config.toml
experts_per_token = 3
moe_layers = [1, 3, 5, 7, 9, 11]
router_score = "softmax"
routed_scale = 1.72
balance_loss = 0.000542
vocab_size = 4096
rope_theta = 10000.0
qk_norm = false
init_std_o = 0.00405
learning_rate = 0.00406
max_grad_norm = 1.0
schedule = "wsd"
Below are experts of layer 3 (counted from 0) of a mixture-of-experts language model. Rows are named router (the router's row for the expert), down (a neuron's output weights, with its number) and show model dimensions 0-55. Each number is 128 + 24 x the weight over its row's rms, rounded and kept within 0 to 255. Numbers have three digits each.
After each expert's rows: "raises" lists some tokens whose logits its average output raises strongly, later layers aside. This comes from a sample of Wikipedia text that the model never trained on.

# expert 15
router:123130143117108156139102156153104146127127129081141133112114146114109104144108163139135131099141172110104161122131145093140148137088104126134135133138146154100167107132
down12:137162152111142123139148108101135116115152177123117116123119065094110095151129085132119139086095115158155125168139217188138124156120181141110156159116097155122124109113
down13:119150125120155108110119105100121145100126168120107141120128152143110137114172134109119154124131144094097124113130152094136099154166105134161127137109144090161115162140
down14:063119086112080095154147110142161118127112158181088113141155161125149136143139149102084158141144147122136146131150113155122120087162124124116088113136137097155147139150
down15:094077129156153138144151109094130165104116137123121099119131126116106132125120171174134115112109143132126121114118182221112106132083097151136164142138135100127105120113
down16:117125140082112149132109103122100135136125133182123129140144137125133085067169154095100149151138135133147139143155064118161148128113176120088088114109145128133116092122
down17:158133115134106099151119143131116155111164107097144143124113113119134093119149129136107122096113147112149092149135146116137103129095080128103130077137107158095114106164
down18:155148122112164128110135166147161118103129165111180155114086151095099103131112121127169127148146160115169096141159148131094128133142072166148163145147134167140139128144
down19:157140150132125157107125120093157122166114102159095097128152083089123139118150117125170113114159115136127105109101140160112156079096150144098078140129146072147103127114
down20:102104158139131162053147127131080119077138142089152117105108112142100137147135168103085129090115144162096085126133145156154127118148133111113146150124143106115107137056
down21:141176150143149134106137093129065108156112125150143154132150174154150128149129146129128115078123123121103107113142169152140155157130144124150139095110101130127137087146
down22:176124167139100126116149126135113103107139158120129121115147147119123116100112129125151162110084109119132094115194169128142161140125113109144149127090120123122146143109
down23:129118097141143114134124123119136113090151142082083116111158148138093146130133110127155112130133162126136119145139137131127078157147114128157134097108183093141132158101
down24:150158105143095137118160137102132127142131156120156129149133085114107113149122168136125157107065153154125106145133170126108148112129157128128137156128144138154112121131
down25:142119136151130099112073133157121087106095087119165137130169137155108167097156145141137123144137113164116113153110136125148113088106132150117130144123109098149119137114
down26:125147116115119145105138129148168138135076102146153145143140107119132116116085118105128134082122142155111114145111092125111145141137166144101080132125147100144087145101
down27:103103150097131099122099118125123144139106116173140145135145120152084133154071144110111140085164069150146093112114180123101167118169138069125127115120102117117115125111
down28:139101086151119147143186152131116124149124057095133150131128127104159128113132100106156115095146144149139190127080135103137124142143117133127124126144113145105127120145
down29:088143132135146155081097102145120140143137109130110098116087151142180115127119132122093136186129145146117107094110178151156077108161102137121148125152139130151143128154
down30:105141164164138154101107165126081157154102127141138114119124110124124128151097100105142091172144094125133135122114151150168118179150141098108116153144132160128135064182
down31:119146134110137097109140170141100166122109110151149126106099119162127075129147135119133122151152178083130145124136126151133133147109172149120122095125079116134144144128
down32:160094127162064116106164119143110126142116104134171108175133121112142152119106135117132125143145116143154139159142103144123153108061157123117136129106153127118124138127
down33:185123120119156162104089146101169123160145126116131147094095143136090165111170173131178158138139143107121134107151125144056129084114114116168140107145129131107118135167
down34:096101123094085120134143150091126126122125111132070125134149134111119160140122132122142121090112126126111076116137167137149152150158084167142133077108086093173103082086
down35:138126121143129087158142116136121102124055171104152099109150096118152174192117101109102129098091086179155116092142100143098142123108125138101098092125139180108140133110
down36:148140159131097108086150091167102110152095121121118115092122099112124152098099144134086165152092134111133131109120154136119134103127149110150097086132120090077095125081
down37:146089097146089121171117160110141157145152081081133111122145193140119102129153107151131092136116094101136118115167158098095110150101168113100181143114150138128143165095
down38:088108162102137113115174141151154170142123121144105103131114127118144120125134115148135108104092146108086119134137118193170156117119135118118081122106117106158141130164
raises: "e", " and", "i", "\n\n", "\n"

# expert 7
router:176134113112123132163149104093140118145165132165124122146133120206126127109142138122121130163142113144153087125129123150131128129167116110086094132117083157147116117128
down12:134173121179136090136166178124116110136125132112109149131104126118129125116108128176141154122106172122089111128108127163106104141166117165136168109105110122094111137070
down13:146153152122124127160144146104116135097135140120119127123116167111105137141137138130134142141095115144123117104098121143126138120118129134134095118146134112137093174101
down14:140108112116113136138076122137085162113107142092123066157135134121085141126162163155108142114130123136106155146132114143113136119099147153120156151123190105133151160101
down15:115097154123097138142172107143136087084155121132130168130131148092110098133124166156124116110133129122140102094144156117112135098127121086138115155103123099062145127083
down16:147151113128098135138166136114119171095149139165114122108166108128124092180120141149100143137142089131134150133098151148163169128161080110132076124070115133113083152125
down17:148111160121113110158102170107104133125117136142110130144106122127125134144147120110148115169157117134162125146144118136116107114181136146134118106120129126130183104129
down18:093128109128141120109149124133131176096150103118152080088114128062096109156132122153129159158117102166155141163086127081129140149146094134078150168112104127177138109152
down19:114114113109128125107104099159169112097110125145142142130118150142142162121115108079102161127107102153077127105112139153126134105151144111133086156082127171075102085110
down20:075135119121148100100156107153093118128149145121127125113150071100133131133114179155113091099099154120178128121150135148114138124089119120127152082109106109103131107133
down21:146175158094107119110121144167151092140103093129174113127130165148122144102116141134099149152137119128134096115174158112134121135139127140112138172100139160107113162155
down22:086133139137148144125106144163087109101130153090100117160154093105131142115150124133118121147135124128104132128146176124152139128120113104119127138110164116103139144100
down23:149106141129119086107133087146105164126122134122113087105117091108108170141162139102118129072106108128097160061147155103133121130101130121132149119135129104169120141167
down24:119107139145114132167096121120143135158128133100128109091129134100116130149138117063125112148130149116148096153145097103111177110170164158142118128136135101135127148128
down25:131128161169143132202164143173171131078145116131143107136111140126170131147148117102071145165139164129127128108139141164106138113125184129126132124081140137106136115142
down26:106145073139138120138128114100129130137122163112153143123142084139108112155153092155131127159131165132152117130143129110127089128100120107076125112123123071087106120153
down27:146115114071109119119177146080095156128127111125122136125114086099162144059132166155152099096098129139170130091113198087134146114113153116131140140110094145133154136102
down28:096111090159149084158161124118150085132119117134160100135098091128123136105151118124126140111106091119093112124099132134124107145125122158043171108098125095151131106124
down29:131106168124091151141125094128145149110152179171182131092136167138141148118117157119186139135141100098160138093088177128142094153068142156150141120148169145089128145096
down30:152158135121126157119119090114100099112129111117138122125097123122155071126097110119136128124125134109093130102098092128163135144113141164123118115167157115108110138100
down31:134117115128088093089087149163107115107110128140135139096172111143128103118137121116171085095107114125131088199132161134135128097122102145101148123076127140113068138138
down32:119165102110160113126135160197146121117079142125131130074121103109144129106137138159162115145116123145126150116181122184136127104129101127140170124110147111166101107111
down33:150118115131116135131133109127140159109098115103161132130083131152103114135142112130137168183162104149103139109118069137117132126138135105119130114136167152147127132169
down34:139155082142143101151111097150128138101123119150153078121150122146117139184130110094088121132111148127163160122176132159102143122143078149134154170135064149141118111118
down35:095124100092161152119147126131121141135085137152103160170142175133141163133124133133127120109133095154161175179111136104129123144113126141094167130109099115158128117076
down36:154133149122163163148121140163126131133099172133120137133132140101104055164128139154115114142124146167106102124152164140131115135121133124122141132107096100128112157127
down37:134091115104125129139129131081166129115154071134141154080114103119119118103145150143150131138138138093121143160080117186104177086127137130105103123112099142114114103127
down38:101081171149097112133140117114129091144151174118092130128170114155163160135117099145084109117157138192102159146124141099105142138127118132159083118113136141136140129125
raises: "o", ".", "er", "us", "um", " and"

# expert 5
router:129126117119186150116061127102109109118104106105124115101138134128128127130150080131092176146088102141136166160142123133113129120143170140152109138117173142135144148147
down12:120142068135089128111134116111172093105097135137150087141085127094112113139132149139155137101117115157080089096107160108172146159105114156109146113141131149119131113134
down13:120121106109131140160102116169072065176122131120129097123150105129106153131125159165087158115127105157145112150122149140084146103129116155146103113078109108133143160122
down14:129126136118138142107197132107139163126161154098169137161140074186103129135114106125157114113133141128136099092086119138096115142097115155148083116145121128153118134100
down15:144104128127127114174116128078109115084120081066153102100146140121120103160134078087176172109136132150121098063143135148110169120121130186108156113158114134131165177086
down16:163132072119109087064151141137157139100103122086177131089129169079122098125161108125095103125080119083099110147110106113118148148130117162088145124131141124142120130092
down17:136104105165116131143159153144118080121141122123114120124154110119141121091108136145154143127123172097139111119137116087137166071158148143148101148165118087106130093092
down18:142073106161162120146061136149106158141152172160125133129104157112131151172136138133178113144131113099108159079126174173089136096125082098095134088136087133112137124145
down19:132114151136139127158165127122149109129138142128138145149102136111115131129118148102148124143150119136087096139156132152167121134109131142119093122140075155109079146095
down20:102130144128137113116090087094131173159120145126136118157121131110147141124141166143148147106117128136102165129139185176097125181154099149142121112091099145158128170111
down21:090123151120113107134093095114132156123112154129119106145134079125109131162117151153147154173153162110169171151139111108123142093126134119129130119105143134114110142088
down22:142136135154135131154120142144105110148137135090103120081107128075151083111107106124148096145116134120152142126146202140142131112133099151138126119122140107074130125101
down23:125163147146141138135137145091137100156125126103135131112124136120133082118161163166121104092187168150121141129094116133131134176142110079124174128127122148091119130122
down24:134124117090108107108171087142144111151133128097133117166141102112110103118141101117133145111159102162110146123128166122123161121113111141120158142149157156082100152122
down25:159101105131142161129102143145151090130173109124143104124117096070077113144154095176099123120119153118142148127140101150112099147154149130087084105164120159124147147183
down26:154159142133114165166140102137133141144168092103097116181121148114074106155130111171151152106095125087091112118109164127118150157114112177112143131096102133127133154139
down27:065151137147098086152098183105090140142144136100155121130128102127113092126125144135180097104157166163123156123074113161127153124066108145152147160161106121143113175133
down28:105140090128162120114098114140130094104139069125137142156081145136125113108127080126131131137142127140133114135117128150155141119088160134142208134110086121133139126098
down29:107099121101155112101108119140141111137092130157109153124199109123197177071144089152155113138162102093172123154174093125093153081141141141119134118125131161104116140162
down30:134152114151123169170099129130153112177128128075152164158157090135087134179128126123150132110128146079148142128108117125108108082126124118194127146094116109140130133105
down31:075121129085130152128114122089170117129124092128127131117125108107148086136107146161131148165157129118151123165153132110172127154117101148144141101143146113131134151129
down32:121119157104138112107133104146141082130142147138113144112114148116128164122120167102129161111081101126121125134113160150186105151158128102098105119130120105131093087136
down33:129159107122089140143134118148100145103154146120158135123089148111148134153116164141108161120086083134116160122127116155139118104163159126175146141136125149110115144139
down34:120162151122096160132103105149104119137106113136135107132133118171110123107115144137138132128106127081124138170136096180169157109114124099139108143109143138102097080111
down35:151149114103151155135109120152135151089118150130126123162126170116110145104140149127131147116128165106138161150156159141052129154138103136160136121096153130168096157125
down36:117125117112142149126107116167086164116152122149114126119101116127162129150162121090110116068154126139114157149149152162108134120127107103136131121168147145134147140168
down37:166157185146169164115128148133114125159110166160119154129090121143117114105122102111141120135098146112123104148115117139134155102105112127120155154149108130081115147099
down38:130132141129121113156110125115142161143165118151084103155127130193099096115152116130158103169171124109143126112121160157112137140153126126130109122076177115131137128121
raises: "ad", ".", "al"

# expert 14
router:134083114118115182107133156136138127152129116146125164090136160152106131107089096157147128146093102158149108141099136126089116110094119135152114159132134135124118124125
down12:149153106090131129123108130112113147080120144129146081076138145126103142134133149137094113141133134163137134124118146150166155137124175149103125062120109138118122166179
down13:078132125139120137133157105116121096124179099128140137095100170109137081149157132122138115122131129115152136141128143130186127140155109140101136113115091149107097161135
down14:150109135133080120113126188123191104137158123125074148150187163135126137094130145101152089138130130144137134128145161186120120112103094112070156125178120127119160099112
down15:120093114153111131174127142115119106125138111167104128133119111128140100156115128083095088097148166145130129110110172129118137097135136120163121137105099193092161135154
down16:109101124109142177167161116135163123094111100107136101156130109132111109106125131098156141145104133126159120132143117098107133079117158126107141080186154112170127091129
down17:140189148122107082169128139103096116126127136157130178123100145152116103147156107186138136134149091108147133157131143160127119161096102175152120134091119129129144159133
down18:112141088140114108179137167121118131138095151142160131141095180118166129133115120094111110158135138127112138143118139168112100087067148122104120163143152133103101156114
down19:112149123093092122085127118103155074144121103135122113151110151135117120128086116121182138073106078126134083113147139104102104157156131097146078129116137164144157154141
down20:136136149123101101105133130141134128101124137073146120100105090145093114156114138120144189112189176123132165132146158134106132146091130158122141133135151081108116121154
down21:070128142120134132124135157106123154131151142126103118143096143071092115121142164169132080171124145171129077141145086161158109102125141130176146147127150146118114096146
down22:149126102141105109126119134158149150083153137123153121143130137099078082101109125085153115090162110116116086089140083123098100132163111145129136136123116120182096129121
down23:121109120102156133136120138143137131157114148108136129093129188148115097121162112156085082077105053128110107094124109127127102141193164138126148101115135096136114122139
down24:101103132134148160137179112129131118137114126133146167140111124124163160125124134074107170142182092151136121157164129095149124127142137124169105123106184138102089100201
down25:092144140094135116100166154043148150079147141110119076093139106149117117115125115116153122149142131119125136134124123146128155122142128153113133134102119092145132145114
down26:103186140155120130137135111192095134151163116123133081129128168168132147143153126102139083122126137149137104122151136124154104127091106152146182091085111151125147105138
down27:111155107148131152164131119133115164170189153142098130153130139145099141153141152121108159154133095131107152110129134118182161123092153135112160084119087118155087148179
down28:145103085107151137145139131160152141124123161116121163135132109145079141136129108146109144099122140146113140101103153132148118144172139074102141171108154121156097144130
down29:152135115140143123087172146114118157097115152127137073117126116095126112162150124150167132103114082121161111177141201114102135130113099141166133145119136136125114125107
down30:146160126091193159123144113140142098151163167108090167154112158100135118117184130142136143099105135148098129144118119150114116171128091134150144108146160130160089147131
down31:154120119120152124176101147133104147088118119210104141127131150133130139132123127114158142135140118125099123086172117132110149122132162147137121118117133117172137152123
down32:133123096120169125075114138131115141134128131095163148157194159142122145128104146128125096112136158136198122173142172134117133142148134131143149137148156166140145117125
down33:171149145137073133138128145130132116163142146115134170124065131144134196141143148134156132147117131145105139120145122124135126161160131193111152110123166135152142192146
down34:123149089158166105133124106117153109115134109159125150144126136117131132137134158150098119122134145073096103145104112141117147123095153114119086173151136125117147095152
down35:136163106148082155114123150106099135107123134099111138125122090141172105139135094110119144127123172133094105118119123118151153139100093131155173136119131136128116110136
down36:102153151152156115155118121079148112173106122149150131131113101143117086101133166124155073104122159130146165088118135156114173125131147125096173113106121136147136128121
down37:134112159110094161163169128151141096157113127109129107150136095113136091160103160163104131134162130128140165122141099140112122128124090154156115073129144167095140142139
down38:129136074100119130168125110125148106110102093127099091120094101166124118142113128129117124119134111170123117124099148125152154099159072103104133119108149139138076144148
raises: "i", ".", "y", "o"

# expert 9
router:115103131137141138131095161124154142144075130169165111110122130074134146130144151157131148077097109133146109111127137106128136145146151125131116107141153125122137126160
down12:149158083125129126129121117112091119154163139175111101126134133125090128153134122089101115151138134140117131163090136131123120121120111167132147123143104108141134131132
down13:180134146110123102153109136140135115186135193120149136143184137149147129132104112119151136118122144153143164140103165115157105107140141119163137141113110153110161129159
down14:119126125130158121112160128162148189133175124122140121113183131102110160151154112118113133114117111137113110101175144108115149161125117139073131093117135107138115111133
down15:151141153115111133110156131160172152139158135154122142075141144164099181095168149124099129145092133156170132126128113137097143101158172108132136107117154156133142124118
down16:123116136134122124156104135082151148150138115108155097132119103138097118162136121121117122096107153144132162115126110109116136161144158139106114134121141177143153108087
down17:071095102121122131066153092115146116124093093106144138140138126146109158119081170146123140097147105133144140129140124133123139124085137119120140129091131124129105133104
down18:106108136150129072219143117164091106132086093120127108144160135110157082131136113147120103095089120132151097088159141135099122138139161140154121129132119156085136142106
down19:132154172116129108107139181130135126133172158116143115152110135130116134192130098161094111134102152121124071073181185088118126151134115112108113179085082153117126169102
down20:174120131100100115135150119135101142151139107130151149090101145155157127147134151116150127107103096090140162084132149128122121131091129129111112137121142130163127193125
down21:081152083131142111133114129146165152137175098084112127121149108125099136141158134155098094129118119106106120115161184111149137162144122126107139131132151106176118150090
down22:108173151125102065101117126171148111101115093140152099152121134135128105135134093147080107169087140119106069132138130111172112152119125127094120125120136106083069098134
down23:114119121146140080138112129124090129110151104128124133107155142108136140139152107163149099149118170111099139145148132152134123150121160198157124104121096120157134112136
down24:138129143118115157106161123082161136171113143099132139137072116149117107126131119170102114113112130114130104126149141142096148145149112155156163177113123165130087100123
down25:118138103115077134142123103144158132107151125179127121136131156085148131128154148117109112124163121143160164160120153121125098193107130162126149115116109107120127148090
down26:090145142098130157155083137117137121161163119145121098144084108126066149146151176145153118130143147137141120120152116146116194095092156138101148129114133147117124094079
down27:097103090121153140146103124133129114149167095146129098100087133132127138108094109120115130096082113159180152092123128110119144129132102145116130150110116120145113130150
down28:138109117099119149183116125127132144121106137120096125101110144125136104129116142139093110116031131123142130121112180169104155116116092102125126168118187104121134116129
down29:114171121167123148156136121097168154093138121093133113139089164168117179146136117144106132148106152150113122160129135126095092166094158137105118148112142136159123132099
down30:167126120050120161136102129119129136119113099182113087118109116115124130145124081172090132122118114146142139153167146131083138138097123126165191114124119149170132131139
down31:073156141115098139125115159134150100104118145122137103114124136126135101184124117119122156136144134128106126129166131165127099148157133137145110135103099059106120119155
down32:176148134124116125097119112147118089144162100131168100127130153140152105149152161097105089125140148079160112143133157071121099118157111140165137100193142121136084122119
down33:167124137099135159159118116106154115082089097138148123110141149144140107066134135141127154065121147125135116119116131159119139104080158135115158165144084167155124140163
down34:117143100128094114104123125130103167115164119078112112109095165100144138142152126117139137155059124155111092161088156118160149170178121100145092110109133143104112119103
down35:171110131075103125109143146117131157141127121098114120122132148119131127149106157176135168111162152154099106189142180142115134122106113158163135132103096103110060145132
down36:090116075130156132087105099091131119117104138141121154124102145174136172169114119106083134138127117138137143160137110130140137156119139111070087097126130140137094121138
down37:080137131104095131136115131095168098170139142141117154142113096162150106119115110148136159110131143096114089172129167138105111146163141153096145107117126120120146108119
down38:112137156138156119116150077144149118125122153063153108121114151107128098122142159136139093115156139115067145161142135074193157113135119167132199154111121132117132137125
raises: "i", "a", "or", "y", ".", "o"

# expert 12
router:153092108159132136131142169102081134136098121125094115154113150127126156131139128128152153147129105077132144142114117114119137094135113142120138141131154148133096132173
down12:130122180102127085139115133132113090141142130129138128107123130164107167174131130159115134114120103112120132075126160154047128078119142149118142123085138117116118121131
down13:115141144143079161166129175109096187162176139113129140139128131137104124119162136142147096131161147154139157152121164089076116147121133156141142116133147135141148116104
down14:121070078140124153121164160120147108111157104140158147153137108127124108164115206175098114105164108148124130139139147106116123101121094151073117105151146132123126139142
down15:093099095153102107157165121166125128125157122142144138099085139135137130067111147134146132180128121102122159112121179096123145133140156091172153080150104117100096107152
down16:156093130127105096120129133119113133191109155120145137104143120089114123166207154108142109140136136104111156123092160173137144127137089111138110134139091132143119084093
down17:155108121083125137132149122161132122113086127120124138104119134135096114147108152144122138103150125168083139132098126146161105109125115172117107114106118126131150136105
down18:118157142137099104148131122116136106106165138123131126118137177136125090129155145153128127133192182153135133161123134137124151100140147161159121109176156114122135165086
down19:098092118087185161153112107140083103146151134124135154102138178142073173134164142132153168092163157158131128102124117138117095119113133126136153111102121135130106123152
down20:120125139107086123117112119136132134103139122148099133140129164132151142152128102130099159120141143131194116122127137108124137123143140127115169148117144158153116148121
down21:129125112112140127083156130144125085156131119113128132092141062162105087107094123143137105085142127156125152101110231088121142128115167112147107134138089124135134136093
down22:127094104081093111153102122139098105113163140127099146125076095120121128138175139103115120156158146109157106130146116095105166126101097128116158088118154097114122135083
down23:140134102123173167136143128142136124160144157118134139133121121093160105142110157149146105150152125153121147165107149118099168121083120136121161141110164131166117116105
down24:161152124159121115137141116133091161154123084157122144152119106151115137132144102151113127072146149174114158108129073101152100127105134122103137144158154116118101113112
down25:102166122112076131105161111148138104142125136165152093145134096107144102157152115129119114141139165148142131175124117149144117125151130129072142165157134137144110156197
down26:145171144119112147093109100116101138111136068124158125118117160110135096154179098137162097161103134154140159096124117120189136142133149155145154132172111117110168136177
down27:107120150170143114104130142106138170142107168109085126181151099130134053108096145147162141124098136142164115112157168118120165130148097180099084132120105149129116100101
down28:133089149127116152145139109129130155129157155151105128138119120114138086171096113138118125105144152141168133116128139154160118114146127182103139145126098094094139088147
down29:143147149108123153150135116108151105166119109134121115120147128112101109162119119131152105120143162138143121109131093072116108193124126104133127152114078120145117162152
down30:121106144103090119142115087125100130128104097158129140139108129138145162119137098100116149118092069169116129148139172141151103111118087085124149115114133139120158143093
down31:148145151116132123121127099155102157149144171117134128119122106101146126116107110091114145131118157149116112115116138110130112145102146151180126086152154123138146142115
down32:139126128123112119150104135116149161170127136139095154182107173104130115143153164181142135159124154140122161134100104116146125132108161135129118147114102124075098143149
down33:088097089096059145150147132132139113138150116106157113108106108091168128159135107100137152103125109122150121116131111155092120124130093141089111104147114160132130132135
down34:164147129140107159169113173142129112129123145220107080127114161142100126126119125088143108091118099118105140165148147156132136137147113136080108140121127065129149141152
down35:155152126116131131114151091144129169143097161164130152155098116145136140138109127137118174123144088134124106116152146126135137124165110122140107155142125136142118100126
down36:121121124122123144146131149145111077157101166137144146182115193194091140168128133159149145131094077150101132116155150121179097139136120138138138119090117097166150114124
down37:150137078094121178175095093134123114140151106160144116112167118167142134132139137121112164092152107129168164132139175090117144095168091111136150090163130129136148152143
down38:113163129120137138123107125089119189092124101119110112151086157182098120132096189127120089137124105128139147139133097152088121133141174156123121127119110111110102150112
raises: "i", "a", " (", "\n", "o"

# expert 10
router:148155132117090146144155131108158146126128106164089110088116193120073113115119128131170158088115137124116093160114122090114120117174096162130127149139100128138117126122
down12:126112097105114114118156086103099141116107167076144138151066104132173141135156099156143100176117172102080132130121105136147088115108160094128106144108144090124136163132
down13:096182099128089135146160088139154164122092155136123130131062155151137120176171139121155173136123124101109092123112165145144114157151137105139133130151101153164139087068
down14:100159136156125119141113120128122096114176165122150091115136155106114103157120115118149093136142168116134123147117089140129153116156068156144109146079135140119122061123
down15:165104158101159163119129117112120146128143107108172144147114184094143105126140116150158165137115142125121095129097136121105126138137149123136116185121119082131136143114
down16:100142110117126146166130161150117147137126092157109098156118142129085103083130164128125128107113141134145139121110178152119114164133112124135144156093116108152143153136
down17:108130096132138128150130138129148140098166082109149103152113144101125100147112130130120146137136099112127118138156126135113127107147115143097122114133190124157105129175
down18:076124097193149157152081100136129156139129145118147116145103141110124168103098097111134167111133116138146113159145173154157109131127131172118119122135101144075107129116
down19:132160137142148156152134121102127161146092145127133147065141157158124132099112151135096174087127098148132141147118104120173144132115156117163124165143151092157106115139
down20:195142154110156122128115108151074129146143170130086106123114127075154133161132149156126154155130170094143126132119175141139168106147127142146096093107163148146120156124
down21:157159109116148122119090108125157109131142108169152125153117141124139147149148121180143131100136134123091135165153177156146147138169152126142111139147150140114132176096
down22:140161139123131106131107154168107125100130164147104141125167133161128147104105124116146112112153128162149148124135056112117098093089109093141138159096151096122114131119
down23:183103107139138093145146121136168117120138142168142114136123153138152170147152127090087149131132132123156119120130238098086078126134154154124091139121106138143104113129
down24:121131123144155123109147128147153162156155136118104150119102111108115132127169110165127133109076127161106107150123119147105128167123132093096152131141142154091104122110
down25:133110145154129144144138205132087155131153100097127124136116112134118102131194145134153133121095096125119150113150135102112149185104115158099144119123130122100108151152
down26:149107054107113174120169138112158179111106171127140095131107161158141121153148111151114083141110155110151083144139118084172130102125137110096149136109118104147112102134
down27:150155103077119133137108098118119125131168136118208124088121122093142090143157151106116119117095140140137113072137215088147141133142140123132130110170130148092140143126
down28:168166088103113117108159106083119108124136097168113125139126119121160149113139135131169128097138099125121154150141157059127128127136115129095087145115156100118147129126
down29:110136110098157158153143136135141118084148094133152164118134126118090139141113148169134104122104129115187144122129149152151147112164130129100124095129124153115083150087
down30:122136150121110076087124108136143146107121095124137111144106133133131162136134115131121105117112123181099170101139139093159172169106146082123110160132119185150079151133
down31:130119096135127077160098129158112111113105136114133128129119113102152152176146183154117129139109142142158118124111193143122105123120156114112083108117110147144109126139
down32:085148126142174070141062133126172121162124108163164105114130133124140138126117182141108110098115117143139117138168135085143122139112140122107134117149144157126134094110
down33:097158139132104150149132129114135098130125134101146121180160134122134121149136131130137129093144133148162078139127133167100114084122183118099095121161139081145121136168
down34:130142111137165137140096131089163069100166121093152123115091152128170097090153162132158093131127122114154129121135147123108107154079122103088124111103155121137120128125
down35:125098154120129138124129180110153115118130101123093160177119137137133146129121127124117118146128107110084142134114183135096087115082141146155107095149120109159095142155
down36:148135109158099153128140149134118114126115112096132162096116164154122124108147126100173129171117109151114099149182166105138168139094158104143101124135122123098132102124
down37:115159104161096071142113135130124123109140130098132129131123165136105106119144127117155157155108214103118147115088155144169093116092146160128138101128096168126122105137
down38:124072140084105089123099121145130143133147180146133112124119193142128102145134117149116135152137150084126117124150167142139129132134126111113130102124125101145139132062
raises: ".", ",", "\n\n"

# expert 6
router:123146136117124095077165115091110120111139130095095150165163097147154114133148101103088091147153120123136169158128128158099113133112153133109123136122159080150130126137
down12:139116132099141145120094149141176140118111139081116150143135157118152118104102155143106106096090118073169122194123166122117151161155170121112171134126129156132193114141
down13:113156143092110114129107108158169140123168115149133152139138117134132151136125134097102135097114128110122182102118108097151093145115118098167104112090147121109165134139
down14:129114118136115120140107139108133124116135161155117151128128121078117085135126144093171085134183162116157127124125083126098098134152137116096158146167095141141137110144
down15:137140094156127110112144113108081182148139106131122141164110114129107102149136093115152142145117127139108151104138135139127084109109115119160112158140141133125168131128
down16:100100109129151142142143117172125106092122084099121108090153165111138174143124083133115115096124086119123178123121120123111059115173106109115143085129109154105142104143
down17:099132109117172140128135105093102119125161154104161124136106123121134127136100107103099117140132126200137111145130157113156148106142157135088113125115120130128119085121
down18:117134092097144137158136122115111090140133137145185113123129127106144092107127151117121112077147123147128095136153123125140098143184123132103115105095139132158133158146
down19:149136110103125143115091116152147117124139149109149101109134134118068173111130159098130156064079095132125087122187106122184114156120134054120119129133117120106093149135
down20:153102097124138114146127104112099169118134124128133127156097109108130130139166108154103061145143103127117118128167109154121111130123113159088131151087135125105142151106
down21:137118152125151105120119136151112120131135133115132140137113134153153105115091146138147105144122118155104136120094138133145119108137132103119124117134112091116139121098
down22:124083142095161149119072096129138085152128134123118138131106107155175163107169131103097113114136098183162126132106168153110151117161067118118127145115063121133154078138
down23:133060126139112124116112134132103084131101146105115122113134167157134128112108158091100176161129130125106086126134128136091143130106094108153131167116136115065136140118
down24:133146161134098114129095140152134115147129130181137135094129122142138106167118120109099103085146083122151104129123118096186109141138134109092112136143152089133096152100
down25:142147187102144135135131126124122127086148119137075093089139154134138082125127123148150130103136149177139157117149156148118146154095140120154162098139111157141143138129
down26:145110150171171138170101136105114133143148127133111162133135140132138112122150144138175134082108172117113103134141146142076154112135155120160113118131094159113146105123
down27:163146144126144162149165105097139133143123136134098127108103149141128147168121131096149114133141148158097137114139134108094146182081131137119132100119123146126123128146
down28:086086144135096137111106156132130108140147153116133128134139086141103125110107131127100176102142130190130113135159133151146075144117136137110097115157134121165131148110
down29:081155172115169163112080146137116133125112123084133123140115131106168117123127117145156115125106156178124136139093179071119142118114123158109108099132153182128112105156
down30:117154093136139109103140123114064121156102168152153116124149120139153142135093139149172126148143151124130125095149123140155155119147147158112133103152082129119115153128
down31:118140124150129128119152171120144126089130101129113079122107153113085154103133133110113112112154167113117131109127139104084124134123139133133146142088186141138140138123
down32:096190101142144110147138132116129111147137091081118094127101099138137145135107091151110112132156142130154117112145138081111118133083138156162116131152072135118107117106
down33:113139180094142109128149141156136170094077101117157101148097089127180146138162106143107143131144109124148163101154143155114059127129152134123127107110150144123143158157
down34:126089130154116119121149105138158105129138101100122110121120132099121161154095104124120116095152118150119103159115150114123155130079123130153132162099099165137132135121
down35:124144125157107098128143165147145160148115149120140101078141135118134138109127111158148119091134161101155128103183120099192115099097159148131123160090115156090111142054
down36:114141103121115136130136129144135134112116201111117132141149150160135072142096188112102143110129114117138171116118146150164165104105099116080113155139153123111066145117
down37:140157185139157141080134127137146145154126108143089117158130092154094104135113128140136158091112093138100125141147188133165158147112130116093127137101114141167099121139
down38:122119144130116097136156141105119134165104151092131133102144140077112150119116156130101092136118144168179162150119136156169112124125143127099101118104089127094099113138
raises: ".", "na", " |", "a", " (", "ill"